Below are experts of layer 4 (counted from 0) of a mixture-of-experts language model. Rows are named router (the router's row for the expert), gate (a neuron's input weights, with its number), up (a neuron's input weights, with its number) and show model dimensions 256-319. Each number is 50 + 12 x the weight over its row's rms, rounded and kept within 0 to 99.
After each expert's rows: a language model's description of what the expert responds to; "comes after" lists some tokens at least twice as common just before its tokens as in all text. This comes from a sample of Wikipedia text that the model never trained on. Tokens count by the router's weight.

# expert 15
router:78 50 50 54 41 48 48 45 50 47 65 50 50 26 34 34 60 48 55 49 63 61 37 54 42 72 20 54 48 55 50 23 44 24 59 59 60 89 39 36 49 29 33 59 43 33 58 44 45 46 42 54 39 69 35 48 40 48 34 41 40 60 53 73
gate3:37 57 70 33 38 39 48 46 70 51 59 50 42 50 54 59 55 44 85 41 33 42 29 41 53 33 42 48 48 57 52 50 52 53 31 51 44 47 50 65 43 54 35 59 41 52 43 29 55 33 48 48 38 65 54 54 22 54 64 62 34 41 62 63
up3:44 57 58 41 38 45 58 46 31 50 34 39 48 37 54 37 47 62 69 44 52 36 58 54 52 35 57 45 20 67 44 41 54 48 49 47 37 58 33 67 35 59 32 50 31 34 55 30 57 50 75 74 40 59 37 49 40 50 55 48 64 42 35 29
gate4:75 48 56 59 42 46 36 56 37 55 49 35 50 19 44 45 55 41 50 57 63 54 55 50 47 64 38 51 46 43 30 40 51 26 51 40 54 60 62 33 48 41 60 99 56 45 50 29 39 58 43 47 54 45 35 53 55 42 24 62 49 51 83 87
up4:52 72 34 57 81 44 52 32 52 54 47 43 66 24 46 43 32 71 59 47 53 61 34 64 38 46 40 51 51 49 69 49 33 54 46 39 44 30 54 47 45 64 65 76 65 55 53 66 41 43 49 36 76 36 42 38 49 52 27 36 48 47 55 63
gate5:65 66 63 46 41 53 50 32 66 45 38 64 45 55 39 52 48 49 61 69 39 46 22 44 44 48 66 40 46 44 43 44 48 37 59 53 34 45 54 29 34 51 33 25 24 79 44 50 55 48 50 35 44 37 36 44 27 42 42 48 36 55 69 38
up5:50 46 50 51 52 40 48 64 81 22 50 48 57 51 59 39 46 72 59 52 50 60 24 38 56 32 58 59 47 34 46 50 45 57 58 42 53 68 46 49 63 58 26 45 41 84 66 41 58 37 23 50 44 69 35 74 54 38 41 50 35 64 48 54
gate6:43 55 52 39 42 51 47 63 63 42 46 64 42 38 48 54 55 49 47 35 52 75 39 65 53 55 52 54 63 49 67 45 38 44 68 69 40 32 45 45 49 53 40 42 44 62 36 44 75 56 40 61 31 47 35 43 49 50 61 49 40 50 67 55
up6:33 49 64 43 27 41 62 60 50 35 48 36 70 64 50 68 39 52 63 37 63 50 24 58 66 55 52 45 74 49 34 51 53 61 62 55 60 50 56 60 32 33 34 26 55 29 50 63 54 62 17 51 46 63 49 49 36 55 34 46 47 55 53 48
gate7:56 41 53 68 57 57 24 37 59 38 60 39 51 78 69 44 54 39 49 31 72 26 55 41 30 50 46 75 71 45 48 39 53 22 60 72 49 67 53 25 66 52 31 62 53 47 55 33 62 47 65 34 51 54 59 62 51 59 45 31 65 56 53 63
up7:38 63 67 38 52 49 70 69 53 43 54 37 36 62 48 34 47 63 42 48 57 59 70 63 50 70 50 44 62 53 51 75 47 32 67 51 25 48 60 49 47 39 47 21 50 69 43 29 43 43 19 50 61 55 51 71 43 66 66 71 55 48 45 69
gate8:49 51 76 38 66 57 48 72 46 47 38 36 57 52 52 59 60 29 47 54 65 53 50 42 60 53 46 59 46 40 52 58 75 51 58 41 76 65 38 36 52 16 56 54 25 44 62 59 71 36 35 44 56 29 58 50 57 49 55 51 36 33 51 62
up8:45 48 61 24 53 53 45 35 71 41 47 51 57 38 39 60 33 59 50 48 38 53 58 50 66 58 67 55 50 27 47 62 36 44 40 50 68 61 46 51 28 26 74 50 45 69 49 72 56 44 44 47 44 47 56 67 54 43 57 21 55 56 45 60
gate9:62 51 42 62 55 58 44 54 48 56 36 77 39 40 37 56 39 45 55 57 64 56 49 65 69 46 56 38 33 36 54 28 56 10 54 69 53 34 45 62 47 40 53 46 54 57 40 58 51 45 71 34 49 74 70 39 54 62 55 74 51 55 52 48
up9:50 38 43 59 49 52 39 46 22 50 42 69 54 53 57 78 41 57 54 48 56 29 39 58 41 50 63 48 45 23 40 44 55 51 53 40 47 57 41 80 23 44 64 66 51 34 57 36 44 58 52 48 65 49 63 60 57 23 52 51 49 55 44 38
It responds to: Dates' years and months. Years and month names inside dates, mostly the year after day and month, as in 25 September 2005, 29 May.
comes after: " in", ",", "19", " (", " 18", "–"

# expert 39
router:67 53 39 57 41 65 56 36 48 25 38 42 70 52 47 51 61 44 53 49 60 58 61 59 45 76 63 50 48 64 61 47 61 61 55 52 60 56 20 55 55 53 51 35 54 56 50 57 53 55 57 64 38 64 50 54 51 60 38 56 49 32 65 60
gate0:46 39 21 43 43 45 64 65 55 47 44 75 66 47 54 59 53 47 56 46 49 28 67 52 62 44 58 45 39 58 48 40 45 51 46 61 52 63 45 66 69 48 48 65 61 43 50 39 40 46 37 61 75 70 31 57 39 43 34 43 34 45 49 60
up0:65 45 45 53 62 54 39 43 64 33 44 37 62 31 57 47 53 57 50 48 65 27 54 57 91 48 72 52 17 39 56 32 47 63 45 58 39 41 43 63 66 44 54 44 56 50 47 56 35 57 54 74 65 61 44 45 56 49 35 72 49 31 35 50
gate1:67 66 47 44 18 56 47 44 52 37 23 60 43 46 52 54 42 49 32 65 74 43 61 60 46 77 35 39 69 43 65 36 70 47 55 48 26 74 39 80 34 37 45 40 31 53 42 66 58 46 54 45 45 48 48 45 74 35 49 50 61 45 72 59
up1:67 27 78 59 43 46 56 40 58 44 41 53 39 55 50 70 51 61 53 39 34 60 64 52 52 50 63 37 49 28 62 44 71 49 57 40 57 60 45 45 29 40 47 48 65 36 47 48 40 46 49 39 49 36 40 39 19 54 48 66 53 47 54 51
gate2:38 52 31 53 44 41 55 44 39 44 55 45 53 47 43 61 53 51 58 44 38 47 26 73 48 70 74 42 34 35 77 37 47 66 50 61 44 38 65 47 44 44 51 58 46 40 47 64 46 54 66 50 35 38 54 55 50 57 42 51 74 57 50 24
up2:51 28 56 57 39 38 76 47 52 46 60 28 55 70 72 45 51 69 31 50 59 35 42 72 57 58 37 45 59 39 62 62 60 54 44 46 62 56 50 37 49 34 59 46 53 56 42 39 46 40 51 59 46 44 56 45 62 39 68 39 47 54 72 61
gate3:61 68 41 49 53 71 55 64 36 17 45 47 48 73 53 28 46 55 55 39 56 23 51 71 45 56 52 49 58 37 35 44 59 55 41 58 37 73 54 34 64 68 65 47 42 56 42 35 17 37 69 40 35 59 68 41 51 36 42 54 12 44 37 57
up3:52 47 36 51 51 42 60 46 37 34 55 40 70 46 47 32 58 28 43 64 72 50 58 62 48 53 44 26 74 51 60 31 58 53 77 55 71 40 31 52 50 41 58 50 53 44 62 55 53 52 67 63 64 30 53 66 49 49 47 50 30 51 41 62
gate4:44 42 46 48 24 37 49 49 53 40 47 40 60 55 56 66 51 62 69 44 42 69 61 52 34 61 50 43 53 60 52 19 59 39 54 62 45 31 64 30 51 72 53 62 34 51 58 35 48 41 55 62 76 53 54 39 77 64 61 36 36 38 41 35
up4:70 50 22 44 36 34 53 51 53 49 61 57 09 73 64 49 25 57 29 42 51 69 49 66 73 49 40 25 62 53 58 55 44 72 48 47 44 23 55 60 48 53 47 42 59 68 32 55 64 52 42 69 51 45 43 54 67 60 41 65 48 57 59 59
gate5:48 49 31 54 48 58 46 41 54 40 25 54 50 49 59 73 48 55 53 53 72 34 45 55 50 43 42 37 43 56 58 56 46 70 43 50 59 44 64 31 51 53 49 34 42 56 40 69 44 65 47 41 67 14 50 49 36 55 45 39 48 60 65 42
up5:51 53 56 66 46 51 53 47 51 51 62 46 66 57 44 43 41 44 60 70 42 35 47 48 53 47 26 49 35 47 53 65 55 46 37 53 83 54 28 45 57 42 48 51 53 59 28 65 35 59 40 56 86 60 70 73 72 52 40 34 56 46 48 38
gate6:68 58 42 50 68 45 46 44 43 39 54 56 47 45 51 38 60 57 62 48 52 40 48 63 42 54 68 46 41 54 39 49 52 45 52 58 57 59 28 67 62 55 36 42 49 57 50 59 49 65 63 52 54 55 54 56 31 68 32 46 58 22 61 63
up6:40 61 53 34 29 30 47 75 45 57 36 39 53 57 43 41 28 39 43 15 47 33 53 25 50 39 48 54 37 44 46 54 43 68 61 63 51 52 37 57 42 49 64 48 27 45 35 44 63 46 55 52 57 54 42 57 36 55 53 57 65 56 28 38
It responds to: Word-start pieces, national adjectives. First pieces of words after an article, like an-xi-ety, ass-, exp-, cons-, and adjectives New, National, British, American.
comes after: " the", " a", " The", " an", " and", "The"

# expert 16
router:64 53 63 60 48 63 49 56 50 31 67 64 67 77 57 52 56 40 69 53 81 70 32 70 42 44 49 45 57 57 44 59 62 47 48 57 57 44 46 68 44 37 32 48 49 36 50 42 64 59 45 62 43 69 38 51 63 45 60 41 51 43 74 68
gate0:23 65 66 52 47 75 67 61 52 51 52 56 32 73 47 61 45 56 45 50 29 52 45 44 65 44 51 49 39 61 39 36 46 46 67 74 52 61 40 40 40 41 51 48 45 30 46 64 35 53 36 48 57 54 51 41 68 38 59 52 56 54 50 27
up0:46 34 48 37 32 50 47 54 60 59 63 69 42 58 47 59 47 48 39 44 44 39 46 40 66 46 29 50 69 43 57 38 59 61 22 63 54 62 67 40 62 65 52 37 33 42 53 70 63 44 60 29 50 63 54 51 54 41 58 39 57 32 51 16
gate1:54 25 56 42 58 53 38 38 41 57 63 68 43 50 51 20 57 54 62 44 65 46 62 42 57 49 60 56 67 52 74 47 52 45 41 77 37 44 51 64 55 34 48 55 55 54 46 41 67 34 46 49 43 46 51 35 47 33 39 32 59 52 43 47
up1:47 40 55 53 56 63 60 43 58 60 33 52 39 14 63 53 57 69 43 59 64 39 62 72 72 33 64 76 48 18 46 62 65 62 61 31 41 46 58 40 38 49 47 41 52 40 45 51 48 68 61 59 35 51 53 42 53 36 59 70 41 55 40 60
gate2:72 35 28 55 54 46 67 57 54 54 50 77 53 49 42 44 52 35 35 46 58 47 46 49 50 25 48 59 50 55 37 58 61 61 40 75 49 33 55 31 61 45 41 66 50 55 54 58 57 55 83 37 56 45 44 43 40 51 72 61 29 44 34 72
up2:72 59 54 49 45 39 48 49 68 38 29 62 46 53 33 52 45 32 63 43 33 39 58 51 57 46 45 45 53 87 48 58 57 54 47 67 60 52 54 38 48 48 31 28 42 48 50 40 55 51 40 48 39 48 50 42 19 76 69 51 49 32 51 67
gate3:43 51 55 36 75 50 69 54 55 53 58 70 61 52 45 61 44 32 45 47 35 52 40 61 56 42 58 48 63 67 43 55 42 57 62 45 72 58 62 54 35 26 36 65 52 41 49 42 53 79 33 39 46 49 39 72 45 33 55 54 46 52 63 31
up3:50 24 64 49 65 44 48 46 46 51 57 40 50 48 34 63 33 48 41 46 46 52 51 37 34 50 45 56 52 43 46 45 62 43 58 51 60 48 54 31 56 46 60 49 51 46 44 54 43 89 51 38 62 51 54 52 67 62 37 58 46 64 55 47
gate4:58 49 52 58 39 57 50 77 64 53 26 47 59 54 54 55 37 56 24 47 83 39 66 47 51 58 48 35 66 59 50 41 48 51 46 53 35 58 62 36 38 44 41 77 51 52 29 51 52 65 40 60 46 35 32 45 62 47 37 66 60 32 64 81
up4:54 45 48 53 52 45 67 69 45 49 55 37 86 28 25 46 60 46 44 50 69 49 45 42 68 39 38 44 52 36 53 56 65 76 55 67 49 60 53 37 53 54 58 43 43 55 40 52 41 35 63 31 28 61 60 62 42 55 54 46 63 37 92 38
gate5:41 55 15 32 55 42 46 44 56 29 43 52 46 59 51 61 64 51 63 45 79 42 42 69 44 36 53 38 55 58 41 41 48 42 32 61 27 65 70 49 56 56 71 46 56 34 39 60 55 64 56 52 43 55 27 44 41 65 37 50 44 79 53 53
up5:22 41 26 55 52 50 59 47 57 39 72 51 56 57 43 42 55 53 67 55 51 50 44 50 55 45 52 41 39 48 41 45 45 46 41 56 38 71 40 56 49 49 52 55 60 37 45 37 41 55 57 41 43 44 51 54 35 46 39 11 60 35 51 40
gate6:27 64 42 35 66 40 26 50 37 49 59 44 45 19 54 63 38 51 64 47 41 48 46 46 59 39 47 72 63 44 39 50 54 73 55 58 50 57 46 60 60 46 47 55 33 38 37 48 30 49 31 76 62 22 71 55 28 41 52 33 39 50 44 67
up6:58 58 54 41 48 45 49 33 42 57 53 46 53 55 56 51 67 57 39 50 48 35 33 60 69 63 59 39 64 42 45 43 68 46 38 49 40 52 38 63 42 24 46 41 35 56 45 71 46 54 43 56 60 53 48 51 43 42 46 51 28 74 48 54
It responds to: Capitalized word starts. Capital letters and short capitalized pieces opening a word after quotes, hyphens, parentheses or line breaks, such as D, J, Ga, Di.
comes after: " \"", "-", "\n\n", " (", ":", " of"

# expert 20
router:62 65 43 56 55 48 34 45 73 47 75 76 52 41 44 36 43 59 52 56 50 72 35 51 55 54 42 72 49 36 55 59 42 55 53 38 43 61 48 57 60 47 40 46 47 45 45 28 43 39 43 59 33 38 44 49 48 45 71 58 47 56 14 59
gate0:33 46 53 56 29 40 41 56 44 55 68 75 38 50 29 48 53 66 40 47 47 40 70 49 53 37 41 57 55 68 43 53 58 48 43 59 36 43 44 44 89 30 61 62 49 38 47 57 65 50 43 45 62 50 67 52 49 58 56 45 56 42 57 40
up0:56 36 69 64 61 65 68 54 79 59 45 43 56 71 39 40 51 53 56 75 43 53 30 50 33 49 57 54 47 39 55 53 41 48 49 50 69 43 28 64 40 47 63 44 73 55 43 51 50 65 56 44 39 53 51 68 40 69 62 55 50 50 49 63
gate1:67 49 38 58 56 48 34 39 51 27 26 34 60 58 77 47 35 67 44 56 63 86 53 47 40 22 35 62 39 46 47 65 40 47 56 51 33 62 40 54 67 42 35 20 55 51 49 50 47 53 43 59 53 55 53 47 35 50 68 33 51 58 43 52
up1:54 52 34 53 78 64 44 62 51 38 41 44 55 35 69 40 55 51 55 74 65 49 64 73 58 47 33 60 30 41 29 45 63 56 46 69 64 41 37 62 65 51 82 23 52 48 67 40 46 53 50 62 33 53 54 39 41 36 43 63 45 62 49 60
gate2:56 44 54 45 42 60 73 71 65 55 47 53 53 55 54 58 52 40 47 50 80 57 35 26 47 33 47 50 47 57 43 41 52 55 49 50 73 74 50 51 73 55 51 43 43 74 67 51 57 61 32 38 49 55 74 54 55 59 75 40 58 60 46 58
up2:50 49 40 46 53 52 54 57 70 60 58 44 50 44 46 63 67 36 50 64 37 57 45 44 51 59 44 21 46 40 52 26 56 49 57 37 64 25 52 58 65 39 48 57 66 35 38 60 68 48 58 64 58 36 39 59 65 37 56 55 46 43 53 31
gate3:54 44 63 37 61 43 52 32 64 54 58 70 51 32 51 34 40 47 48 43 51 57 29 61 39 56 21 64 59 55 48 60 42 60 52 62 45 42 72 58 64 38 65 41 41 55 31 33 57 54 61 48 61 53 56 51 43 52 44 34 40 64 36 40
up3:55 51 66 28 48 41 33 27 56 36 54 50 62 50 31 47 42 65 60 51 54 40 17 65 51 52 60 55 52 41 69 52 51 39 60 40 58 40 54 44 50 31 27 57 31 37 50 39 34 40 46 42 56 52 63 53 50 71 49 59 56 39 34 50
gate4:50 70 63 70 51 49 49 44 45 59 38 43 69 47 52 49 43 35 28 57 58 63 45 56 34 46 44 50 36 59 40 43 50 34 42 55 57 62 40 37 59 52 52 43 65 55 54 31 35 41 64 60 49 61 49 45 56 43 64 56 53 30 38 76
up4:53 25 61 44 40 58 34 52 61 46 35 47 30 65 61 43 55 53 39 55 42 39 79 50 57 43 39 48 54 77 42 53 52 48 50 53 36 50 46 62 55 42 58 59 57 58 73 64 67 63 54 50 74 57 53 51 47 35 47 42 33 59 49 44
gate5:73 64 65 71 54 53 60 43 51 49 50 56 61 36 39 42 45 49 36 75 79 61 54 45 75 52 43 43 46 48 42 44 46 38 61 51 35 41 56 54 45 53 46 52 56 60 51 37 65 28 45 44 35 15 59 60 31 35 85 49 38 63 58 60
up5:17 38 56 39 48 72 49 35 32 59 38 59 25 52 61 50 43 59 39 55 32 53 48 30 36 49 47 48 46 29 31 28 54 58 50 46 63 57 56 48 49 51 52 34 47 25 32 51 50 51 55 31 63 59 44 38 60 42 43 72 35 35 31 33
gate6:26 65 36 47 51 48 28 33 33 55 41 51 48 47 68 36 37 53 56 63 48 38 43 40 65 39 52 45 39 52 65 50 74 67 52 50 49 57 61 59 63 58 39 36 53 48 46 71 41 56 54 63 58 61 69 47 61 43 75 41 70 31 24 45
up6:58 50 26 46 38 69 68 46 58 48 48 69 35 59 42 46 40 48 40 19 63 46 47 54 58 43 59 43 36 55 64 45 46 59 45 37 30 63 55 51 39 49 39 38 45 22 29 32 57 49 67 52 48 54 43 46 59 60 68 43 59 63 51 47
It responds to: Ordinals and mid-word letters. Ordinal and direction words like first, third, North, 1st, and single interior letters in names and headings, such as t, k, ot.
comes after: " |", ";", "|", "–", " (", "F"

# expert 9
router:32 52 71 45 56 49 54 64 42 50 40 61 56 46 46 65 60 34 73 42 49 54 44 39 28 90 46 56 44 71 51 42 46 31 54 49 57 66 49 70 61 40 29 44 60 57 51 49 39 44 45 49 44 56 44 52 43 68 49 33 54 51 50 28
gate3:54 57 50 42 73 34 60 68 47 44 44 47 58 50 49 37 49 32 61 36 55 58 43 55 42 56 39 56 45 59 38 52 34 38 52 45 43 36 46 50 75 45 36 72 58 58 46 39 40 41 55 38 46 47 54 40 53 43 47 65 53 61 55 42
up3:41 40 78 46 50 49 48 55 64 38 40 54 56 51 55 62 43 51 56 57 63 56 50 58 57 46 53 67 48 76 50 47 67 66 40 57 27 38 52 43 44 20 50 56 45 68 32 22 63 50 59 67 28 46 67 49 71 35 36 68 19 58 71 54
gate4:67 42 40 45 50 41 48 34 45 76 71 46 51 60 47 59 53 42 49 50 58 21 50 45 48 42 58 68 63 55 63 55 33 50 78 56 70 57 59 61 61 34 27 33 50 35 60 64 54 70 58 52 53 88 56 51 71 50 52 73 55 35 63 28
up4:68 56 27 67 22 60 63 63 57 71 44 26 57 74 57 48 61 67 58 61 56 51 61 50 56 52 55 65 60 57 66 46 57 68 56 59 54 66 57 58 56 54 52 67 48 68 53 45 32 53 38 41 48 41 52 59 39 67 59 37 55 60 22 68
gate5:40 26 45 54 35 43 50 34 53 58 39 31 54 35 50 50 26 53 60 55 62 78 26 53 63 39 70 58 38 56 68 57 70 37 58 55 59 55 45 59 76 51 26 30 50 45 76 32 57 49 81 55 56 64 63 51 37 45 58 40 58 67 41 59
up5:48 36 45 58 42 28 35 64 18 50 60 57 48 45 40 41 45 42 35 58 31 27 30 37 36 54 60 50 53 49 32 69 49 31 57 61 51 62 47 52 77 39 50 46 36 60 59 39 54 67 42 49 51 23 55 49 41 23 70 42 31 57 49 45
gate6:57 66 67 45 60 60 20 45 45 50 51 30 27 33 66 46 33 48 69 71 56 48 42 36 20 57 64 43 49 57 78 35 50 31 67 40 68 36 62 46 45 50 39 43 47 45 56 73 57 45 43 46 43 33 36 56 31 38 46 46 44 30 41 58
up6:45 52 37 43 20 57 49 38 63 41 45 52 53 34 48 55 43 57 60 53 31 40 47 43 46 45 50 54 26 46 35 45 28 78 47 56 57 70 48 59 47 56 24 65 72 35 38 74 23 62 44 55 54 61 52 33 46 55 53 50 47 42 64 24
gate7:51 69 39 32 58 59 47 42 34 41 48 63 59 76 72 50 40 63 62 43 45 69 50 44 43 57 36 47 70 36 40 52 34 68 47 46 48 63 31 43 57 60 49 34 60 51 35 36 39 36 59 51 40 50 43 45 55 31 67 62 55 58 54 32
up7:40 72 26 42 53 58 56 46 31 44 32 49 43 54 52 44 58 37 56 37 42 46 35 58 51 50 45 51 37 41 40 59 34 60 34 52 64 59 65 34 78 76 55 42 58 52 44 43 31 39 49 52 53 47 52 74 64 52 53 45 60 43 16 45
gate8:44 66 47 39 21 40 65 51 37 40 36 51 43 50 51 71 48 44 69 21 75 50 40 45 38 74 58 35 76 40 41 54 72 39 40 83 68 40 53 41 46 60 51 33 51 41 44 47 47 32 57 43 64 50 43 43 48 30 47 46 49 40 38 58
up8:44 55 47 36 45 43 44 54 54 40 15 39 40 33 61 61 38 49 63 54 50 62 39 24 39 34 43 54 49 54 46 43 45 39 52 32 43 68 41 24 49 40 48 33 44 63 44 52 46 45 47 37 46 63 57 75 51 46 57 42 70 32 63 54
gate9:43 56 37 54 41 43 49 44 45 39 35 54 58 46 51 66 54 43 40 51 60 49 60 47 70 62 60 54 60 50 45 70 40 54 44 52 24 43 56 54 61 54 55 55 30 39 66 51 33 56 66 83 43 46 45 47 43 51 60 52 47 72 59 31
up9:55 49 39 69 56 39 38 52 47 68 56 61 48 45 37 56 54 61 48 54 71 57 51 52 42 37 46 53 34 58 55 38 48 59 47 63 60 54 62 55 54 55 54 61 67 49 58 65 35 55 49 75 28 77 72 53 55 57 29 44 53 74 38 41
It responds to: Infobox and taxonomy fields. Tokens inside infobox and taxonomy lists: field names (Species, Genus, Coordinates, Released), taxon-name pieces like Malacostraca, and symbols like %, °, N.
comes after: "-", ":", ";", "–", "19", "°"

# expert 29
router:78 45 62 65 46 61 54 56 37 45 54 51 63 71 44 63 56 36 48 59 72 59 65 37 52 53 58 53 46 27 46 48 67 51 50 63 63 51 50 39 53 44 43 42 41 26 54 35 68 46 40 54 39 63 44 53 65 38 39 43 51 39 80 72
gate0:71 38 55 48 52 39 46 43 45 63 57 39 61 69 55 54 55 34 55 53 33 35 68 52 39 44 60 50 77 46 44 59 69 41 45 50 50 42 53 40 49 43 42 44 43 39 51 55 65 24 31 40 45 32 70 40 59 38 49 37 58 34 66 29
up0:32 61 55 57 51 50 24 49 52 66 44 62 50 60 56 60 29 41 48 50 52 49 54 64 42 58 67 35 41 50 59 22 58 35 25 49 46 45 47 48 51 45 34 46 41 46 61 60 46 44 49 54 69 48 38 53 60 37 56 35 62 51 65 55
gate1:74 50 47 58 42 62 56 60 58 47 48 31 48 43 35 41 61 44 56 29 49 35 61 59 17 49 47 44 51 51 59 48 83 67 48 80 57 31 57 52 66 65 32 45 50 47 52 55 45 43 40 43 38 55 41 50 44 51 27 43 53 29 66 58
up1:32 42 40 71 48 57 66 26 50 34 49 46 48 38 65 41 39 66 71 34 60 56 53 40 68 37 24 48 28 36 55 36 59 52 50 36 42 51 58 45 28 76 41 61 55 24 37 67 72 43 45 53 62 53 73 34 50 39 54 48 60 53 59 69
gate2:57 47 56 56 60 41 42 55 50 45 46 39 52 43 40 52 41 41 65 49 64 60 39 32 82 58 48 37 53 55 53 41 51 49 41 51 32 58 50 26 59 48 48 60 41 41 63 25 55 36 55 53 61 34 61 48 56 50 60 61 54 47 55 50
up2:51 46 60 43 79 31 67 43 53 58 69 55 42 57 35 46 63 36 54 32 34 64 35 38 38 64 45 52 55 40 51 34 28 45 66 50 61 46 61 38 54 45 36 50 42 62 61 56 39 64 33 47 57 49 68 23 39 63 70 35 68 62 63 44
gate3:65 65 53 58 56 56 65 42 43 25 47 52 45 67 52 40 55 81 49 39 54 68 42 34 45 37 78 29 58 72 47 53 21 59 41 48 42 50 58 45 71 68 60 39 36 52 42 31 62 51 54 38 31 73 50 47 39 30 69 28 54 58 70 47
up3:49 46 50 54 42 71 45 85 58 47 52 37 55 58 43 61 51 49 55 57 49 33 52 28 41 75 49 46 48 71 53 42 57 48 38 35 30 42 54 45 43 51 33 29 49 52 55 38 50 64 35 27 40 44 41 64 59 48 59 31 63 28 42 52
gate4:67 49 66 49 67 38 60 62 46 51 33 45 55 38 58 65 54 45 37 63 47 47 54 58 44 39 54 49 68 47 56 60 52 53 36 50 70 64 62 46 52 54 51 64 51 29 49 48 59 51 45 53 41 50 31 59 66 38 50 56 65 26 41 27
up4:74 46 60 52 40 55 42 38 58 64 66 43 65 42 52 77 43 70 50 43 55 26 54 49 93 67 38 69 49 39 45 57 57 42 52 41 61 38 57 38 59 59 59 53 49 52 59 46 78 56 54 48 36 55 33 49 60 54 74 47 46 36 52 58
gate5:35 58 46 48 59 63 59 40 47 36 40 34 39 43 78 52 68 43 45 54 51 38 48 63 48 43 37 55 45 43 58 38 57 79 50 48 32 68 47 60 61 56 59 37 57 28 54 32 62 44 56 53 47 43 40 48 45 28 30 45 39 35 45 67
up5:58 59 54 53 49 42 37 36 43 36 43 46 30 25 51 61 57 55 57 56 46 82 39 50 35 53 46 50 54 54 54 50 51 43 75 52 60 29 31 38 47 67 46 38 62 36 61 53 47 45 71 57 46 62 54 36 60 53 38 50 46 36 53 45
gate6:38 60 48 51 40 51 58 42 55 53 41 55 43 45 60 69 47 47 49 56 34 59 43 58 40 64 37 59 48 35 61 54 55 55 44 47 53 49 42 45 34 37 42 34 63 65 50 44 60 61 31 52 51 60 35 52 34 34 50 58 55 65 46 59
up6:48 61 54 36 58 33 47 69 48 51 59 51 58 51 53 49 44 60 60 43 40 61 61 72 27 50 46 72 47 50 54 56 54 55 36 59 45 55 36 49 47 55 59 37 38 33 29 55 68 41 61 49 39 54 10 41 79 31 32 69 64 48 36 74
It responds to: Word-initial fragments. First piece of a split word or initial letter, usually lowercase stems like inv, sw, rel, br, exc, or capitals such as F, C, S.
comes after: " (", " \"", "\n\n", " and", " of", " to"

# expert 25
router:66 40 40 40 60 63 45 70 60 61 21 56 70 53 84 67 61 57 53 43 38 70 49 47 50 63 82 50 58 49 45 46 48 64 59 39 61 40 39 30 46 49 56 54 58 44 67 39 42 55 53 45 66 33 53 49 34 67 37 59 54 24 32 31
gate0:29 59 55 60 51 22 49 28 51 48 37 64 43 74 50 49 27 47 59 46 40 32 55 58 54 60 51 37 52 66 52 50 35 40 51 34 66 57 37 24 46 60 45 61 52 44 47 41 19 52 41 63 67 43 60 43 54 35 47 48 57 54 55 25
up0:53 59 44 51 40 52 49 39 56 41 30 45 51 36 42 51 46 45 74 66 57 62 52 55 50 71 57 53 54 41 49 72 44 60 58 58 57 61 36 49 35 48 62 58 53 56 46 41 68 48 64 24 33 71 47 41 58 55 50 60 46 51 64 50
gate1:55 46 50 40 55 44 46 82 56 67 47 39 54 72 84 60 53 54 75 49 71 41 55 36 52 53 49 65 52 52 75 61 47 54 54 38 58 24 35 52 61 58 58 45 48 60 42 56 55 47 57 67 56 64 50 45 46 75 61 56 52 52 39 61
up1:54 44 40 45 70 36 55 70 76 52 47 57 41 60 90 38 48 48 32 54 55 53 62 62 52 67 52 55 43 57 59 54 48 55 37 52 45 55 52 41 58 60 67 56 43 62 51 52 55 63 40 45 43 58 49 43 52 74 46 61 55 55 38 43
gate2:50 61 65 27 47 60 58 27 52 60 38 47 50 56 63 44 46 44 50 40 27 63 49 54 59 48 21 66 66 54 49 43 67 52 54 34 42 54 50 49 47 48 37 43 45 62 61 40 49 56 43 44 57 63 52 42 60 67 63 46 51 45 46 67
up2:44 31 65 36 61 36 51 24 54 69 38 43 59 43 51 61 29 39 57 66 43 48 39 53 44 51 44 45 30 79 62 41 39 52 42 34 58 38 51 50 53 50 64 51 49 71 60 40 56 24 66 46 39 54 41 61 56 49 59 44 35 26 43 68
gate3:42 50 50 57 59 53 53 44 39 71 40 50 62 54 59 66 54 48 41 53 35 52 44 60 40 36 79 52 45 51 50 60 54 75 29 50 36 63 39 58 66 46 48 46 68 40 44 51 42 55 38 67 77 32 61 36 46 58 47 53 48 70 49 32
up3:20 52 46 42 48 44 40 49 48 38 51 55 59 66 41 39 70 46 52 59 53 70 65 66 62 52 40 42 63 47 54 51 53 44 52 42 57 67 53 53 39 62 52 69 52 29 53 52 64 46 55 77 47 51 48 60 48 41 31 67 47 53 42 40
gate4:31 54 49 62 23 40 54 59 39 52 49 58 35 64 72 57 52 40 56 51 43 75 67 49 58 55 72 48 44 47 69 51 79 54 56 36 49 55 42 30 52 55 41 60 60 46 50 46 33 50 61 65 39 44 68 76 45 39 30 40 56 46 44 51
up4:64 37 48 52 64 27 56 54 40 63 37 35 46 61 52 49 54 50 61 37 51 67 47 49 70 39 43 54 41 38 69 48 62 58 65 56 48 54 39 69 25 41 53 65 51 24 30 49 40 54 31 35 45 45 50 43 53 48 25 72 62 47 48 77
gate5:49 48 52 68 42 59 70 33 29 49 33 53 72 61 27 66 49 56 35 51 56 33 56 38 59 39 52 61 57 34 68 42 37 58 39 42 47 52 63 50 60 70 62 76 48 45 64 54 51 46 64 41 66 51 56 37 45 54 46 52 73 34 29 51
up5:57 64 37 36 51 57 48 49 48 51 47 45 64 44 49 57 47 42 40 65 42 51 58 40 42 53 56 60 45 35 62 62 45 52 44 73 32 50 49 57 53 54 45 50 61 70 65 49 32 45 42 27 50 45 32 47 79 54 35 40 55 69 54 57
gate6:26 49 66 51 51 43 53 54 62 50 38 55 53 72 62 63 41 53 48 29 55 44 38 39 55 55 33 68 45 59 49 70 43 57 42 38 40 54 26 43 52 12 36 65 47 53 47 37 55 59 36 27 47 37 46 56 30 62 42 40 38 50 49 35
up6:42 44 65 51 58 52 55 23 42 54 39 63 46 62 74 41 46 69 45 44 40 61 39 40 45 48 44 55 38 39 47 34 46 56 54 63 57 29 47 28 42 42 45 54 65 56 50 34 61 42 44 28 76 31 59 41 44 53 51 44 44 50 66 57
It responds to: Personal names, list dashes. Given names and surname pieces (William, Charles, Van, Stoudt), name parts of places, and line-initial list dashes in lists and tables.
comes after: "\n", " Re", " Ad", "\n ", " Am", " Be"